Experts of a small language model.
Size: 9 layers, width 384, 81.7M parameters.
Experts: 32 experts in each of 8 layers, a softmax router, a shared expert of 384 neurons.
Training: a variant of SOAP for the experts, 432M tokens.
Below are experts of layer 5 (counted from 0) of a mixture-of-experts language model. Rows are named router (the router's row for the expert) and show model dimensions 336-383. Each number is 500 + 40 x the weight over its row's rms, rounded and kept within 0 to 999. Numbers have three digits each.
After each expert's rows: a language model's description of what the expert responds to. This comes from a sample of Wikipedia text that the model never trained on.

# expert 0
router:438584492537431538516547514473505506460492473572532467589501572492508451515567471465440533562466532538481494433440453504500562519478500506439549
What it handles: Titles of works. Words inside titles of songs, films and albums, especially capitalized title words and small function words, such as Love, You, with, Final.

# expert 3
router:508476498479458468424451514507514509498538565481552521472455501554514507443516549473559459546541447541537440508558493495530560413501504528530521
What it handles: Common concrete nouns. Common nouns, often head nouns after the, a or his, like head, end, roof, memory, role, and suffixes like -ation or -ment.

# expert 21
router:477449519485528595489494452479485505497478452511501527501506521530461475554484470603448578439467492451490411424458528451512507539498447545424494
What it handles: Section heading markup. Wiki section heading markers and heading words like Production, History, Personal life, Credits, plus == closings and their line breaks.

# expert 13
router:480513484521549563468504527419438532527495421516537513468568534452501518546534488517474511510559538497458453526493462529581540418434497485511526
What it handles: Plural and word-ending suffixes. Closing pieces of nouns, mostly plurals like -ians, -ations, -ers, -es, as in Incas, nobles, texts, flights, clubs.

# expert 16
router:447519484530489455525429471475467446542468424458521584543510502546512476587522538532524395484504547509474456433492437559524519456486493537514511
What it handles: Institution and event heads. Final head nouns of proper or descriptive phrases, such as Festival, Cup, Conference, School, politician, often after National, World or International.

# expert 10
router:428483525517530514503466515538516568478478543544463538489466486514468473460502428441480533470409545527480559485477492561450529532464461489471540
What it handles: List commas and conjunctions. Commas, and, or, & joining list items such as names of songwriters or newspapers, and commas before participial clauses like going to.

# expert 5
router:465527530491501461562496455482500456592465503528485511523505423431467554469491506559486492503488464470521470473545530499535487474562389547468502
What it handles: Country and place names. Country and region names after commas or "of" in infobox birthplaces and locations (Finland, Israel, United States), plus °W/″W coordinate endings.

# expert 1
router:489516486413462449513480553457529493576497519458473516536483479539505567509452509423486494481523504482550455496511502570467504503542531486494548
What it handles: Word-initial fragments after punctuation. Short opening pieces of a word, often after a hyphen or space or in coordinates, such as d in duty, -d in co-defendants, Co in Coffee.

# expert 25
router:527509573479514497461529452497546410487505493476543412467570442516486473505440491505537496462513521483461526586457538539445557550562497471520497
What it handles: Location and time prepositions. Prepositions and articles before places or dates, chiefly in, of, the, at, within, during, as in campus in Pasadena.

# expert 11
router:468489609523530485522469515472558462516455486472448520499457485455606453541514463492486538471493489436466568535549487445443505489490500507566513
What it handles: Auxiliaries, pronouns, predicate words. Copulas, auxiliaries, pronouns and relatives in running prose (was, is, be, it, which, who), plus predicate words like considered, too, available.

# expert 24
router:483495460473466483492492544463459451475481459520544533525437601493505484506489524488475476532486558552489546563459499475501550480462508555434459
What it handles: Auxiliaries and table separators. Table pipe and semicolon separators in numeric rows, plus clause-linking words like had, has, since, until, than, However, During.

# expert 9
router:484551478509533517578482526468483507471523492490529504542499496536455561570518507508425395500479455485488568509532496445511436567530536543556593
What it handles: Determiners before nouns. Determiners and possessives that introduce a noun phrase, such as the, his, their, its, 's, plus adjectives like new, local, previous.

# expert 7
router:556475565478554520431509456516553461529454496421459510505551564510470475492533498519563486564610433449460547509568519457530475518552431413488514
What it handles: Table and list structure. Opening parentheses and quotes after names, line breaks, table pipes and row separators, and == heading markers in tables, credits and lists.

# expert 31
router:488482498485463453462482482542557422450439478497545540442468400496490427487544497554545534497485533575435530519565522521549478484495463465488496
What it handles: Sentence-ending punctuation. Periods ending sentences, also semicolons, closing parentheses and table pipes, often after a closing bracket or quote, before He or The.

# expert 12
router:510497442473489473500486455542559489452507514511529504491508483468494532417520498519512530529426425533600469504460570524450462530539617464497489
What it handles: Quantifiers and numbers. Number words, quantifiers and the following of in counts and partitives, such as two, several, many, most, four of, a set of, 37.

# expert 26
router:491505466537495543490479512519440521504512467584463421514494487532452484511493521470459478530567547488475522495475444542466541495496570436482496
What it handles: Place name endings. Later pieces of town, city and county names, such as Sand-well, Hudders-field, -ville, -shire, plus York, London, Chicago, City.

# expert 2
router:444381474473434522511491494482513489545506463454506474541495479512532495485483537482516494515476614443602500526473591489414510568470455503493447
What it handles: Census statistics and table headers. Words in demographic census prose such as median, population, racial, plus percent signs, equals signs, table-cell words like Party, Total.

# expert 8
router:540488463542565504528556518495549495464439467572554453435514419548561487457587489534543512427480459563489503411435476546414476516545469464564496
What it handles: Prepositions and linking -ing. Prepositions and clause-linking words before a noun phrase, such as for, to, of, against, towards, and -ing endings like preventing, changing.

# expert 29
router:417507524489492484475494505552530530475457502496496491488576475489474494561531564541493464495469534470500529519528509456529501424470496427500486
What it handles: Dates and year prefixes. Spaces before day numbers or years in dates, month names, and year-prefix tokens like 201, 199, 196 in dates and ranges.

# expert 27
router:482481441529552567380521496518410455559481441541465507465457551475442563564469523477494477508477506545514517545480531582479518418522532457499456
What it handles: Personal names and pronouns. Pieces of personal surnames in biographies, like Gandolfini, Awodiji, Parkes, and the subject pronouns He or She starting sentences.

# expert 15
router:538390467506464479505500464546516558512569537511520537484463517487543494529511542544466461431548461524443518558504488509582519389506460494501478
What it handles: Word-initial fragments. First pieces of words split into several tokens, often prefixes like exp-, con-, st-, sh-, sec-, as in exposure, hatch, secured.

# expert 6
router:472502497530547552503589568438494505509503447410491489448463527474497508542495527458547517484560503505446499421524521441487462504566425609513474
What it handles: Capital-letter abbreviations. Single capital letters and digits inside acronyms, call signs, country codes and model numbers, such as FRA, RHONY, OPCW, WRPX.

# expert 23
router:506560453507471487486491589494450450382516422527551490581446571433462490536453518468534555531441558544525460545480497426472452463485576501427514
What it handles: Surname beginnings and pieces. Capital letters and word pieces forming personal surnames after a first name, such as K-ossoff, Bur-rsey, Ed-wards, Petters-son, Mc, Smith.

# expert 19
router:489485477518494548549483550540509531452536536588456483537480486540439476442501516469409551541538494544537472493537496485476515457484508429487514
What it handles: Personal name starts. First piece of given names and other capitalised proper nouns in credit lists and tables, such as John, Chris, Jer in Jerome, Kath in Kathryn.

# expert 28
router:520606452418455531515461527493554510471523490471515463501493451531491556463489543440512484531451451505557544539481512418496383520515461543537479
What it handles: Adjectives after articles. Adjectives or their word pieces after a or an in descriptions, such as important, comical, amusing, small, strong, popular.

# expert 18
router:461564494487557487441478479457475502472523447515513475522502485415426537511506562461475468449492509424513508497523469527541485385538486499483486
What it handles: Foreign name fragments. Middle pieces and accented or non-Latin bytes in foreign names and words, Spanish, Arabic, Indian or Chinese, such as maestro, Caliph, Abhijat.

# expert 4
router:503401460515518548481443419450466497520538511412459479497470440520517506478523542498548511494502466407507526482443587483557510505474473462417422
What it handles: Word-starting prefixes. Opening pieces of longer words after articles or prepositions, mostly prefixes like an, sub, pre, super, mon, inv, as in annexation, superimposed.

# expert 22
router:492521451485454442539539533448486519548482554562460451523491504539489555476462448517542514499461476475546492466500530510430551484527471507447516
What it handles: Infobox field labels. Labels and entry starts in tables and lists, such as Succeeded, Born, Genus, Series, Turnout, and un-, row numbers, dashes after years.

# expert 30
router:515501440537486508546544501488530527517439555492485538445584538553491508466510501441449538532475493533451510434419515518566495505482563432536501
What it handles: Table and list punctuation. Structural punctuation in tables and lists: column pipes in header rows, line-start dashes, colons, slashes, degree signs in coordinates.

# expert 20
router:520534475482525412504467592529531522477467525469455482551506477407472431450481539524408552501437529476512455545522399571558480473476540483520552
What it handles: Spaces and decimal points in tables. Bare spaces before numbers in pipe tables, decimal points in coordinates and measures (26.084, 0.35), plus $, ±, (#, 978.

# expert 14
router:547504497487482494536452544540476515491498527482524542502455474508526554563498493524522522480479484437509527512474436449540515515521423528498496
What it handles: Final digits of numbers. Last digit or two of years and figures in tables and date ranges, such as 165-9, 196-5, 14.-0, closing parentheses, million, century.

# expert 17
router:440518561483535534496555486534590476553503492483549489530512468501506585507456452514492456571415509538500478602525584485520530533488517444519427
What it handles: Measurements and table quantities. Numbers and unit words in measurement and statistics tables, such as 6 ft, 10 in, km, mm, metres, vote counts, unit letters.